config.toml
num_hidden_layers = 10
hidden_size = 384
n_experts = 64
experts_per_token = 3
d_expert = 64
d_shared_expert = 256
hidden_act = "swiglu"
moe_layers = [0, 1, 2, 3, 4, 5, 6, 7, 8, 9]
router_score = "softmax"
normalize_top_k = false
routed_scale = 4.62
balance_loss = 0.0107
balance_bias = false
n_groups = 4
groups_per_token = 1
init_std_router = 0.035
lr_router = 0.000663
vocab_size = 11602
norm = "rmsnorm"
norm_eps = 1e-05
tie_word_embeddings = true
optimizer = "soap_variant"
learning_rate = 0.00311
beta1 = 0.95
beta2 = 0.99
batch_tokens = 65536
max_seq_len = 1024
train_tokens = 383700000
max_steps = 5855
dataset = "wikipedia_en"
Below are experts of layer 5 (counted from 0) of a mixture-of-experts language model. Rows are named router (the router's row for the expert), gate (a neuron's input weights, with its number), up (a neuron's input weights, with its number) and show model dimensions 64-127. Each number is 500 + 25 x the weight over its row's rms, rounded and kept within 0 to 999. Numbers have three digits each.
After each expert's rows: "gets" lists some tokens that make up at least twice as much of what it gets as of all text. This comes from a sample of Wikipedia text that the model never trained on. Tokens count by the router's weight.

# expert 56
router:467514473495507480501485518486547507492551523468502482489517510460527451492479472532472539527489493468534492542493504522509490487488509499510482483483486456513525476480462473518484470449544468
gate0:557489478475502453493490540532508534492498471468491506522523505506529511477487477492473506487530510499475480510506467457538497484530527502481491472493539516470473514470492508464532486472505489
up0:520491559509474509491509511509512511466503546496492520469504542536517495484519497476570466512539501488506489529466483487517502545488521487494497520489422525488499458500521487493495479501453463
gate1:513502555493497498512494515489492438546537514507532501488522498456461497485519503466571490521481484531534523530497469481510499494492512476489528527529487491478524492479487501489477460481508502
up1:520490477464496525479513454485502514524510489502545492536499516493517514469475488505497523471476557498528506467485513514537451510490483510509487500462480588477538477541447502505536529522499520
gate2:528517485523456516450527529525552476492512494495485484491477505517470515493479466530484563479530560483515508535514482502492478528520502512477501465508448498473497529496516509505492500474463456
up2:503539491542489494476526513459495497491459518521468501461489480490520481496504491477507482491468451496496462566514508540481502467462500505445489464470473475470475473493489495502463510478467486
gate3:521495468503527483535515558477482469436492489494516491473528452503501459526480482461482497469498521524507521474462444498513488483505521510521529510451481550537524518474505466495515487498461497
up3:468533517489506488463471487521521543456550494491487505541473515510511484474485528486501495498499484532470483515494491504539475463494488506500506547482478419507528479536509482463481519554518532
gate4:500491481514518485484462524538488475498481457472501555474494472493485477471492491476468520553491473515517519493493503526490499486520475464475515527491513509493436471458525479527526500471486500
up4:514492494508495461488522518511491537462483497498478518500541503503534479478479553490469476516478518499494510529511527479503559511474447495503504516523463479500464527464521453500479533508517486
gate5:480527489465514499514521535463471511477529484475476450498460462514553485479471453489476540518491522462514535519545492502499486490479462484531471469499508458512500500519497501524477532460510505
up5:513484433513470470506543479496485482491521513555511511464498525525528515527472526518494456483488507494513470475476477503534495522528523457493483489524512531503495481502483547483538494483502450
gate6:497484535501512501439493499488552489525497474524462483512530463517500491515460495461482509502502479529521483479536533532544493509481500483500469545539505533489534499491488548481463502493539509
up6:477476476490517437534494480516473514499502509455525517540479482515496494495497512531487512487479512526486484489498500500493477502471477490500510528514480511519441470528454513469481474501492490
gets: " a", " his", " her", " who", " he", " son"

# expert 52
router:486477508513520497522492512466500528499513500534531538465494484509518483529487518552494562492526504512512496512517512511476462519498521511490479511506531544510510482495486485538524462488539510
gate0:494515523498563506549512471477500454522513475518543525467521543488492511512467487482550486503521505499488489489466521484495510495507459504479514501527493483489535504510498496506502505527486502
up0:466439507436530487520496532486512497517488508471485465466506491513473479511497523478516513515526481513472477489510469526506485493507449486507505480517542498518536538518501519505481454523507497
gate1:472505505491500453508497492537519480500507481499482514537502504500503482503461505510508485503498502487469489495502490472475485503472508499514457541506502487483496524526502491500527486515513547
up1:502505489492503473488460524522500516511508477499488477545521528512498483498529489502501487537496534507515508528500528509496493512478518522525450579469495449532497457476468468506483484507503567
gate2:512456485471491485482531486501533515470453502476506488500523528517484499486538484523536473479525425498482469464530480503509464553514489543522565478504514524490528459511484505449477482488522490
up2:504500503483516535529497506507461490530526474521523502442457520474498494553491531485507485522526552485486489542490461506540497491514470555513463535490476471467517509457511495511516510503458494
gate3:550505450510488529458508483513523529463517517529488506513549502461544513496518489525490467481498504480516518507476446495500487483474485462483487507477485512496512498493477489483501498504531563
up3:530487525537493490486482514491471508508461504490504520510498504476494505533486544494510472496539499519484526510483560444511500472456505507468477468471546501490543533495496455532510490507524544
gate4:495499490508494468461528499528502509518434500485532522520492532489497515498524487510506485494519507456493517473441513539491471472478481487496534446502512467471515552514509480530452513486500495
up4:507539477511496522529532469462519469494484529541499542518482533512486548519553500494502505478493507475530515470473471502497504454508521488516494523517488510489492489509485482496481493516537521
gate5:488501483457518508496518489509496482503483482494492477537488488505491470435542525521526538482485493482516503528484471502488515507506502467441501482536505469542529452503521540480500467496518494
up5:477497530508501503508482522521549500426507497490485482474480494476452488507504516476458492457526462476505532493534504535489501497501505513504486561500503551527464490510470472525487474454479490
gate6:515541497471486503463501525519513571508500545474482494499482485475467539475462529555484497525511499484503510535527499502488499519468466480466491500492484493534493500443560475509496468548498536
up6:486540498547454484536520540539478494471523476493508525451513479528490475503525498497493520450500473558493484515473476461536524527499489508542507501485492506456498479509489482483454487510485492
gets: " to", " moved", "ed", " began", " became", " took"

# expert 23
router:532526522486476528505467502505408519498496492494496529499491543466500481529514492462519489462517502445495508466524493483524559530478466476489505505493478531486474471484513526492522532534501505
gate0:500507478512519547505513487512526498501481508467474513522500471510483473480519486502507533505474513504489533494506496447490481520495510522522528466476502535482521470481515518495496506499501486
up0:445459467511554470544460468489524521468533517554471478496470511551509515508502496550515422449482504510510490474483487516504477475490496485475477502503470494500498548526486521531521499481523528
gate1:500528481526504467499479521500444528492498505508478511512495504493487466489531523469472531531515509541502495532506480507534486543465524498505524533516499453499492499526527478521515476522499477
up1:510486525498513443496467473488529502517481519520539511507462495539531518496489492507504531500508540508486522518461530505460502504474464519501511510509555508512487513501490459511473509478507493
gate2:531523477491534507521518504472513543463491496481469520511487518479494483531490491523538522475503558493453515483543530477491522507503481503441503514467486505517510503521486525472457501543518507
up2:471471514497462511529480527500495515519497476536569492471485498524508505550471489485532514514504477500484509484507443523470462433474516453581538482511461490473485488506521532493539527519487491
gate3:454470489502526490507547484517491476466509512501499511505513547479515511542471527467530462499448517529484473480498466507463490490524534472501469505526491495474499508488446456472475534539508523
up3:505469507550486453499507508463494460476486455486514497494502509506513470534518499522469493531519523512566469517482470499532473500483505460461495531482467485474489492503477465519473487576508508
gate4:475510497494521491465452494460525534502473535519492512461487532496516497513471485520484462485441490521489496495461499511469508503501534485447500478461477469506456510498474508561486542444486470
up4:518512504455480492531558476494505545450454491494483514449477492520481516511544445477496501490468543463476521509495526510504521514504452532454501468503519512496504510512482518483494496483472494
gate5:482497516518499503518517454479495484519485528490452476521473527432505488512503532496487470523526507537520507485499545492472506517485485476505472541543511527505493525516495540519543491492475547
up5:489509516485506496486551465503488478502534491467518546513465510519513534507520482481464479506550532456504507511504506470481492496572522465484484453521487476528505518500482477486460551475503474
gate6:523496486470500478491458465462451520474491511522514504535503516473501492546498525493541515496520488536485541485484487551508507482514500505473510473489472519476510470487538508465485547482498458
up6:484501492519523527506487509503519493481495539466495470543490495519519470476473549495502527478484510471500539485559487562500546504490518467530483550507497541445517477492501491460470534506495475
gets: ":", " /", "°N", "-", " ft", ".8"

# expert 58
router:489481520454457508444493529487501535510472491525523523464556461462533470496510480453485512511485511513471502503525480534460547471460502482507516478454519500467548503499505520512482506483499509
gate0:474506509517455464506475492484514486474466538431494488449540533468493464519505507499496500506527505480487531546505477472498493476532519541542468497493473524461518470498527471472505463513487486
up0:506494458475493508506554544560471515495539494530501481514470476474474496491495479510526495532521535510483462512495503500524487490502504486509501534528469468525526488514518477486472480509500513
gate1:472514511477479514457553487529492505441510460500465454477493524508495469543476485457498503511482536510504475508498475517479506514516532510533443500506502493510537530480487512486510490480507478
up1:492455525491519507522477493481469492512519516481552500434493518526543478542465535499476504520533496506514481475444485516517449545471505485524502486541513513479539503493526522567471510438498474
gate2:494505521504494494520471503515523479510502531516509507493513482454484468500485504465507473531458489514506527468518502488520480486508482480521514465490524485515516516480503526499486465501463512
up2:450504504498498485490507486495527481548519484502509536518543528486486507519524488522496547525490516460485501505480512490510525440484516517481497562533503502479485489545461479471484490476490476
gate3:472506458509490485469470510540475494518490465490460524486476482502514508537527470499514479552501530528531513516525525501497503484458459481475528486464487488488472490481488495468492533547504498
up3:512524514448483510482490506528477464505501488470533489489507493433500498502489522522513468511509514490530511533520490494481520466498491533500497472481520508530477511465479473459504534520450503
gate4:516527529538485526489509503528528505489481522515502472495514496583528516523530508527545459498515531543496512435508446536478538520508542517471462537554492520486479472490529509499500527474532534
up4:510526504523523505518492506536474499512470542479516474512504480497491480532523497546540508452506526549456513484501454511471484498431489515428457512472469516477503504507528541459509500525490495
gate5:479537494513501527507495493519528482481534521481520507501458522520444451501471481465505478491502519504530461491504545472463523479466466491503437470494527487523526499493481475484520485557535483
up5:453479508508550500496506505482522517510516486471520498510462493496470488493495512486503502471519514462483477490488515512499504521518462465505516479476531503524544538535523496480539494478503513
gate6:507490479512453498518515507502534482478475492523505496537471488496452520475531501511492495489474487485490498541461518490487501497484543474495477480500481480409546524557501489533447498493515488
up6:509501499513532520498491465530488510519555472536515475508523501541500503501500463529543502480483540537508464486471476501513484478520487512514565492480512473480500501503552525497478536485495474
gets: " up", " end", " back", " down", " out", " open"

# expert 24
router:527499522490507487493506532481472515491549517462476493484477530504445515487457488499531483522536496513493553497522495501491485485512468525467489527460469494500460521488488480511510496471474510
gate0:509496519494547488487501469528545495485532510473513462511489505508526458460521536500493483524474485500514545499481468520526506507511478474465497536484482510460479510511502483482491491490500464
up0:503505465469492473490449541497480486468504549509500479492530479500506487470483508468505457517477506543450505508563431493513483508458498493509483535473505492522541448511451457529550482462517497
gate1:472534516509471512447472501502521523508529474476455481511549530530534516482476482495486519476442492492491486492491510507524551484483473497462503486471536489529472497495528512444524477517517443
up1:523514511545487495572486506520513513528559475491505485515483510493459527479511534505477507482505472526523521480522483480529528484488454450464525473490500503467475490529484498496487497501485479
gate2:457517526483515532489461510526529517530484517490505478431488469464471488447523472537521478520505526522526522548494485523464522451530516515544491520514495476464443509502483509503521468486513479
up2:453501525476465557540494493453514469508528531499495491470515527526473497506509504500520497455514507459513527507493498514523498470510525542481496519536477478503491475492510499477510467508459502
gate3:495517515517517460502470506544542481482527478499470479553467511534500491489497524441523472508536472502452498507487525504501493499540498462508504485506493481513512509494533472520520510526492494
up3:511515478441435516470510454500468537546480529478527515450563479497479533494486460523566507485530537477470503521504502533506502491513475518526496496562469473496487445487488477442473517526500474
gate4:524500535480481511443489491505504504510530493512556516499495473482497465491526507525514510510532510473473538471491493473489468487524477543470513459476480467471487531465508491523502457498476530
up4:446516490544505495523522511498487471501467454515522484514529479492488526464520517503499512475476535430500537503523501462508495514480501528481483468494493447499508514501516503477509496469493507
gate5:496522511475538532501540478502514538488467480511521478465509507480516517479517456497497478517503474534564480470488507457498491497519517491532500513533497488488516483482516493492486476473472484
up5:526515506513472531525490548491524533466510518507478518475538522505474501473488500482531462411518521507492536482509495516492506492531548475489481479534472493498498502500523520478527502493452528
gate6:463492507496507469474486492508478484481504512504476487485494487505498493496502504514504515528510523509476479511478538561494511472488501520511504491498467438504535504455535529479467518475507472
up6:558519509561508504516494495508494526481534535495488506479514495489549519513497550508526465516493500504484524476478551484495489519536530503516468479473534537464505479440497530483517509523498536
gets: " I", " \"I", " \"", " \"A", " \"The", " The"

# expert 51
router:506467465489496501510527463466486503514563475500481500503475530480511479481554496504532532456528503526495461479465487499525462474502488531462482514454468448507512465482504497489467523482507490
gate0:529497471470519448478465511480536539485522527486498477510496484502511473476484512465471543505501544469534542485514493536480496524524486532493497509478553524452545537464484486546489533498461462
up0:548502504529496487476501533541537530549519523505493478451522495492502500468484503539466506470492471503492525522504555455484483493503483495484522493433497511470506461465525487499512500528475509
gate1:474457526496497486479519499485512486489489491465538444490530518514496496552459475482583472506513446479468503515484477550496502506496535533466435485462497507563486479485506487508510505458501527
up1:507490495505501517469504523538520504484500549489515475470495500511523494529466498528486508505522507484492542484520515534519529482479505554518462539500483518521519515498507449470470480489458512
gate2:554496496468506498506503503476519494508492534502509466485459537455467498477481507513536544485466493502489521505495478482555531485505514494491515502492506505489530487485481513528478506511512510
up2:500503493477520492506507502477481465503514520498525499498563515510498471526494537458471518438511518486504471499480481513547492502502519527510521497537490483523514504508495544520475553501471523
gate3:496486481494461477482523503510511493524563479491506485506475509541458514443543495500536491487501509538512505473472525492541484458480472508530518510439505517525507497457480473526477480505481490
up3:507468457483481523504494486512537545452538482505503504472540515472538485528465524476464533503507502505500491481461537468512488494509467534469511484460460468464508479525479559495506492493500493
gate4:506500488482477507551480538515491499511442498499502505488469506498463500509508493479522520531529503482481502513481417512518468484508525453511515478510493499508484446538506457471488469497480479
up4:512502477500537523483496491498488497483484503502511497524524530519464511482541472512523481516533462517495491509498575482493546496470542483503501520487496436471500534550461499538519512482466515
gate5:493532481519499494490504503514530540503514512508538536481551446491507529521506494474500462537465453523512447525538535509457461497569539502539529444494474510489476516504481490512500485492479516
up5:566508514525487501537508469491547511485494477513481523453521494436515483486511529501490547466499455458504476495505513474516511530502500547473498460491510499463507522502513487458501469495506526
gate6:514527506505500508489497479498498475494518519536451441476519555516478501507491536510511504519526448474521518477504494511523496510531440512498483506485509517448509487506523476514517477483515501
up6:510533511506511513495479512527493487486487487519538474471560468504488516462520517477512508505462495543483532517504517496528516483501494490519499471452495536526505537505471511501511509538496521
gets: "|", " |", "-", " -", " ", " Set"

# expert 12
router:505487484533474490482510473501493502453535483508473517497474496483475518510487498499546506545534527509518513485473440493521530481527491542461482492490497529498522515447504492473483451528506484
gate0:510502496481488489484492515516499521508478480512472489485488463475498506517509501484519498483522503499483490488524527478496513462488496473558475535499476490482518509518483483515512486446514469
up0:487530505474539511500543488488441514539506479500498479461468512489473504528514521495519522499518531474523496527507473551434479506521521519526497485505525498511487492513546458516491527478474477
gate1:441515493468461528457490490533527472508483499486429499509519502499510503495487517563489519512475486457492519467512518484487531479483485500535538469489474506491528484499487483502497485546512506
up1:505500478527505501488462518466522478473530500543532431472503556468486514510519473465503511511502526497499481509512509517509518504514473486464483471531456538466531520492451509506520485505459511
gate2:465506494530477505482439484503494565544475454495470477483479484550519525447519478536529496500445503468502491492532528520514513469489508531513522452510530537504510527460488494503492523505498511
up2:509480488533496465498480498553480544499524490469526463485496544538501488471511481512506450463475496529510486520508464487498473547532499499473464534494469502517510544451482507449469506471462471
gate3:474469494466512515474460494525489526550479435511501500527483484486473533501503490510495505531518511540480536504545524450508532494502498513546512482493509500496492528551503516561510496502523510
up3:518489474550503482521500496518502480496496525489477482498482504519515502469538476513531481465498476473527461505427537487512512486500491468502484504556491503461516493469499480478492489467519531
gate4:498541493482494488464462543499489504539476466499516484510445490468454534474502484522507436500498491445521492465505525510505497528481481532447499455502468495473480490480501508465509495466476475
up4:513536559541474477471514470515504496494493491550501509525533474531495542454511531494537492485526475527470502482463499504524470476513477510480462429521525485501480461476448528491515461538511523
gate5:528498515469500516494540520542438459496501495504534486479484478504507485523483563536466500495515477510539487524505485471480548448469515458488492496451492496482531495516515489507498490525510502
up5:470516502504511493510523482550472500474515503500509486465501474479480487477494523501524487487516505468514506504489502512485506501561477501466489525490524496438514521493503514470476508492482511
gate6:484512501501501519519514500470472556492510498479470492463522507457480532470522503505505501537451526521540463572454535499507516471504521508497507521481467469455509525469512483461545526491480496
up6:503461468533499506474463445523473448530510508526495500542489520562509473482495490533486518510472531508517535466482526468499528459491457489443542498531535504492485526474504479516503488523523488
gets: "C", "D", "T", "P", "R", "O"

# expert 25
router:504535494529505487523481507525434483499505534497478469479466482530481550459496480522527505554529526506522539534495471505510501490525461497516477501492526524518519528488504495508510529503506510
gate0:498491456523513486512474500512506482545556499510506481501489528519514520484456473518499536461541498494512504492478483459516521482512546497517466518479482496522520465506508527494508458447489468
up0:449523467498535475504516493504462507508519451490511464493469461481504513465458545519484497464492504506528498501465518459492507479522470469493487521519498476541482495478524540498482515514463494
gate1:481497534489523512476497503464483480491507455519488510499503534455553472463536518465501534502488533494484504539518496480462483473565535486483480531499475487494510483541484520474497504446453502
up1:541503507533515512473563484509503491545523507543486513499490502489485506516503521494517451480469501499489507509468534530495493509538492495503504467510543474467508501497488436467486517474496496
gate2:517485481526486478507506497509493480506503491510509502544440482486504463509523505546515510503471518507526519469520468514492526498485475500574496529483520514471457500535513533475527501548472489
up2:509509480554484516517543478521501461498510517494521520503467454514468478521476540478510538490497505486524511479514446521523483453520463506542509490504514559476485569517522523479530510539475510
gate3:481479493484504464493495465553461529482491509518494477551505479476485518485528506512486498486478514494490513463519494538529505464506492531469490490561453503523505485520527501489506515548486484
up3:473504459462476484494493526536509478501469502526472526460443519479520456516457501480523544489514535485510468505501506541481476481527469487547535510509538529479505507519458511521506498454523478
gate4:548497495536478525478521476499449513485467508489485501519477490512504536511533495533495532489477493495462493513545483513515505484489468491491523476534528518444506508523489527516518456497518525
up4:517509489517465559532506530503484508470469510498508511497519502491550530545489501468528532511494493501458481546504482525509543503512449479498471545472450498533504480514508508465498511508545494
gate5:503529504446515479506503520540491490495454510510513498493481469487535469487508504536561481502519502520499495501475523495480465513473519496498484489443455548501493520477536485498472493469487482
up5:516545483474535498479486512518523566467520500507535534505479524526472501520517446480522516506514473486496496510493504530472436472490476459527508475504497485493475519514491471442507518496489490
gate6:493529489495497497496481509566484522482495516462469432480532519498487517523495508534462495495516506462508497505469504490504526484515520474502497501487479522506510478467527525521487496475525518
up6:548498495490496479498477473464516502516509531522551545536445464471494483495522518471486496493484494477518511499507505539495485503497514499461454519552516518514477501507495463486519492495502543
gets: "M", "\n", "S", "B", "P", "C"

# expert 21
router:502530534507459491487475490515483478508522479503479542501488523486503458525490527472513524471507510481530510531543464507511516507477492465495535507495510520519457505520507510457462530501500486
gate0:521505533483509499453539489511486501534492462498503449517494464531515520463504498534523476539498503451469513546479518526536469518503546500502478498530513492525500459504558490491510497487536473
up0:471481502465545501501443486522520514492496496499521499540511530513520500498481498523485465515518463487517498481519535481485564457462491510553480436508523495497509514488489525493491489495470525
gate1:489503519490465483511515525520499495517499517498530494514452522495452518504517448481505482507529496503515512484476448521447463478509490507501532488544469456496475528485466497476498483495520579
up1:489533484506476450520506483538499469511496522493508472493505506472488535490540552513556445480511541531497481520495529484498465468509444521527500506555549460500495484510462527444549516531469548
gate2:490479471498505502473474504486470522492509536483507456506426482528534509492524503549518489492503531523507501489534466487459483492497506566545502526492497455523494489525496467489477502493457492
up2:449489534507498558485499473493545513511487503525465509472482487503499479455426511520561481492492512485527547489504488513524521448516463475532547532468522478513487492481525517521540503533486476
gate3:514501517476506500470480482465526501488491519530500546521498450557527495508519492504463442493506489500503487546464537497516502502510482499485523510509526471506535501493477492484486451511522480
up3:480515481502489537508499502483543518470499495474461500507493492453442502501485527498479554496503495508504491511491512508530529484486495529552523492472511507459505531498501458504520513506557499
gate4:448532537550509484430500543501493522520472479487497512491521479510476500507512538487498498493449539478479473486529514535502510473546536527522527518483433533484512497497526469479474524492496465
up4:513463534523528515518494468518525505531499480505502493532543559527510484500458460494499537535523496511504502459527498485467505473538495492502519479485468448479466471485498544459487450496501498
gate5:507435496497502491461520518514510454534437483478490498465510528497460485454514526457502496527487493479496499498507482470514483536494484504464489495512488484485505482481458486500518524498511513
up5:572491537505514481505486458499475538526496485470495491533523490511493506513497498492464496474526504495498524509492521457486510540520502493479517483478464512471455474541554480489534506520522492
gate6:519451458455508533488470499558476484495514518515494547513482510488501517508481523493564553508495493483528546476496514518451477477504493520525507500467513557534535499450508511495537480498499515
up6:460506519483474512480532512514485518506538503484511469488506436511518493484567466522518486519491482561517505524489476508487475519518466516552507487531512475494489564535500510523451516496520510
gets: " 0", " 1", " 3", " 2", " 4", " 6"

# expert 26
router:515460519460531483517492532511481492538501479456511488504471515545525545489502500489483465483504522460480480499506496479489518555461481500488463553521456526496500464512517479469529541515487512
gate0:494507511551508527509505495479508514510487487531478458522498492478475498481541518470492504505496475448473511474519498485518488515481481488499566481520451508504512488486543452501515550514548452
up0:513496477454472497532479495523518469523500492447475522460530469517514491511528473486486516502506500457514502499483550501531513498539532487517481508528532497480505467470481528510470479552453511
gate1:536476498481501500526519526500551500484517514543517490462514468498467497515462508484509474496512529481445449507493560498512495500500525509503510525477471506530491511498535468495500474490476469
up1:528494538513503509440457483474473505509478488520508522516522502468478501501469498483501527513500467524495475530521468455548507500486497528500470489482504493516492453489485486493531472489472503
gate2:516500507481508548535517546508458510502527517506498501521536474524495507470489533497476485494496466457499487510469508475473503511520488456463493462536505452499490498500516539519433541518502470
up2:534515542525506477495467523488493510504490486518547513442483498530523496522515478509520531501501467462482506525517466533464479518459502483543502479528518494483457452538500509524476548513515482
gate3:523521523514561509487507509511469521486433497532522490503461527532566519492485521551490495546551524505480539517497494493497541489497499514471501459502488507564507455491438476518498488480498509
up3:483492490461528475487500473481483530517501538533493500531463541501510445509506479458490486509520495550531489548519479516489499504544468509511516519473468474541543492515510474518491504512491531
gate4:510510556460500505502445516544524521551529516482504510474526507519465523488510537474541516534515487489507484538531459490497484454517505488469485492516471516509517501527474478480473482552540501
up4:522529509527498475512526509486495522465473520493504490493512529491524485501533474494451463475470488502508514514468490504505490504490474514449516507522501466513552459472471548504538484522488491
gate5:472479497498492497527510518504510496501453459489524493500475495482501498489491538471509530505505478538525493531539468514489494522475487530491479472512525520481470524489483481459524539559503519
up5:515565543482504489470482469476530499494486502524550557517498451488526509498505447481511532555524496498450514513497526471522487537493535500521474446506507486452426520516500507479497545513501468
gate6:497497462521493525459553502528502477516535497503473487521479469480514538489493506480490467525503459463488475483465496514473462517511559475473462487449498477491505475521497528534519485507536488
up6:519487512460522505509556488483540520501519480498472485518491487513519510501497472500483487547494521503528531503520495456487524526507505463501487474470491471501495466496512509522522539489468503
gets: " |", "|", " ", "-", " Turnout", " Total"

# expert 27
router:518460488478529512526512495508485501506463564501504455471483547534561532540459479521521513529527522489499503504512512490492485508474502522490453485521516505514519489506493524498514503521464490
gate0:551487492511517485485505575496481526528528515508479529475517471544488495504546501489513478484531502496544501503502517543505477539506529502527508459474457479528492485463535522489480454486516517
up0:493503453515547519518448492496435493495507510501518508449515502518441499538516533490491472492502499531473470499528495479507513503474501481466477509484491493500508552517492474504507527501496540
gate1:546482489491498486528506493499485516497489525500482489537492527476531502518534494466501529489493478522481497519510500503534474485507502512511484481500502469503528482518479513509478498527496493
up1:474524459527505491461454454510502464519510497491492501510502507460504492458527498525511473475527510539476516473469479495478505519481523488533500535516489480476500522525479475504491503522547523
gate2:497460466543480516468502493557504468477505541476471505500492537504532475508498470495513467471462481492494522456476516464447477547530530537517540485529521459516490488488525491503539507531474488
up2:498506437501514491516493455478484511488467510478448449531502540478526471542497477464510511492522491488543487444522500479522467474537469494533445517557527551549518504497528544521491516481552486
gate3:480544499487468473475552472486521510518512525513523477469472458505472514528468497525498531483538518477527510528483504544513477495467490516479555498474471519512532521501527489442526502480514499
up3:500485535508481514492511548490535451535488517511472485533529497526494512498515513504514520510517469501509527502500482551552544470550514538508502496504548479536514542503542531468511497476471485
gate4:489468446494525483465510523477501502463486483501505476464488533502541504490476518485528463511514487495472547526542523509481504528452513473549479533501464504524510508502498519515485508545496486
up4:533521503491519486503466484481493466508522499553508466498499520493519486516494511516510541505486511539529477477484452503509492510468460493529476473423513509493545484531536500504512500511504459
gate5:502560502524472467525529510529460496533504513475504463509488486553505504487471491486521558451488510456472531509524524545533492531548490490534440498494524470485527500496532492502476522521447496
up5:458458512477468477494516510470512495492545506516505464582506516478480535519523487510493493493528500490493475490505502511494493486496484514440543526526511522500518538544483516477493528485479502
gate6:544478520506499527496487502510509511529524534497528512468516499521474481459497504465480514504512517510478481514510506471521506521513551489511507515553506493513560510465451467503515506527486512
up6:490484509473433500496513509491510500486460509483486481514530545496564512464496491518482524467526515497479475481507492496468513492530506529487537526514484550472516499495489512527535496503468525
gets: " of", " the", " in", " from", " to", " on"

# expert 37
router:489435482477544535519499487501504472561499475493480536500492490505488505549474539512469468477473490483497506482481522498477508486493495494474461527502477464470530492534516507506467520549479514
gate0:528510552478513543492461516517478497515491480499506525477495507495476548485522484513496485506474493500496502530478506539518533476539521491574429482484483509478517449500530491495519509538503504
up0:483508535545499502542512490480491494514497516516453531540487467542508456502501493480488435462519523515482484477455540474507517498537496497506461533485545491479488479502505494515479517507524506
gate1:489496492505498480495515486496488484493494489486503519481468476460512515463495491489523518464500464487482507582525494535499487497565477492539515501469511493543490511498536470533474517511553526
up1:511470477504466447491499521491498472501542470475520486485498486521505525502505493528474478492512471413483493503511484519518479526498551485523467510470487461542530436544538538503485501543512508
gate2:516527503503465467514466512540513498510529450461491504538481514529495493517482518498514508477505509478445484507472477517485479488526487540519530492494506530543526516507508538531497541477481470
up2:535486455518507526489552505511475507481485557518515487516497483463525480541516503503537481444522465531493504536495479481496477522464518487554499500540485470463480516481480512480536470512473475
gate3:468520465498487479521534530490516477551489494517486451519449497504490475472512508494498508527486496489506515498479539498509519490479501535479516513528500545509502516478528493546512489488452547
up3:517538509521512549529482481438523503478462462509479481503531540489513472499513498501488506488475481537488497493531496494474505481505497544485530463496510483499477544514517501439554502504536471
gate4:488524525516523528505482470540476507477512474501505551575479453511473546497485450523520525469499418519512498511509532484502503516453513485498521498482536489506516501479469514462531485517490534
up4:498509487523487556476534446521505470496553485482485533499533493509462488486498501509489511494498461486544497522512488493524510515497474546535493559469457509482478492523525496476497522467477500
gate5:534512521471543529490458470515537496550549487480491516545471447532502502477490516488500521496505437514519494500498523474553508463509457493519470506536534463510512507461516469515481456498490506
up5:500527474478550495514498528500477519476490488517520534479503514475514487523501510530517448518489493486485476480509517481480511521471470547494518535494518482565471511528497476487471500506567495
gate6:481433481482459492510517488523539458462501523447492500552515493477510489501486532507512534484473463500484439535495463482542478517474528475462480490521500449513495521529509527482513548485466526
up6:536484491472508495485522454535489562516506487498532499470509514539496480482504468502475465483514527457486541523565533531489539503493532486543500517484478479512499545459464497446579492522500510
gets: " and", ",", "s,", " or", "es,", " of"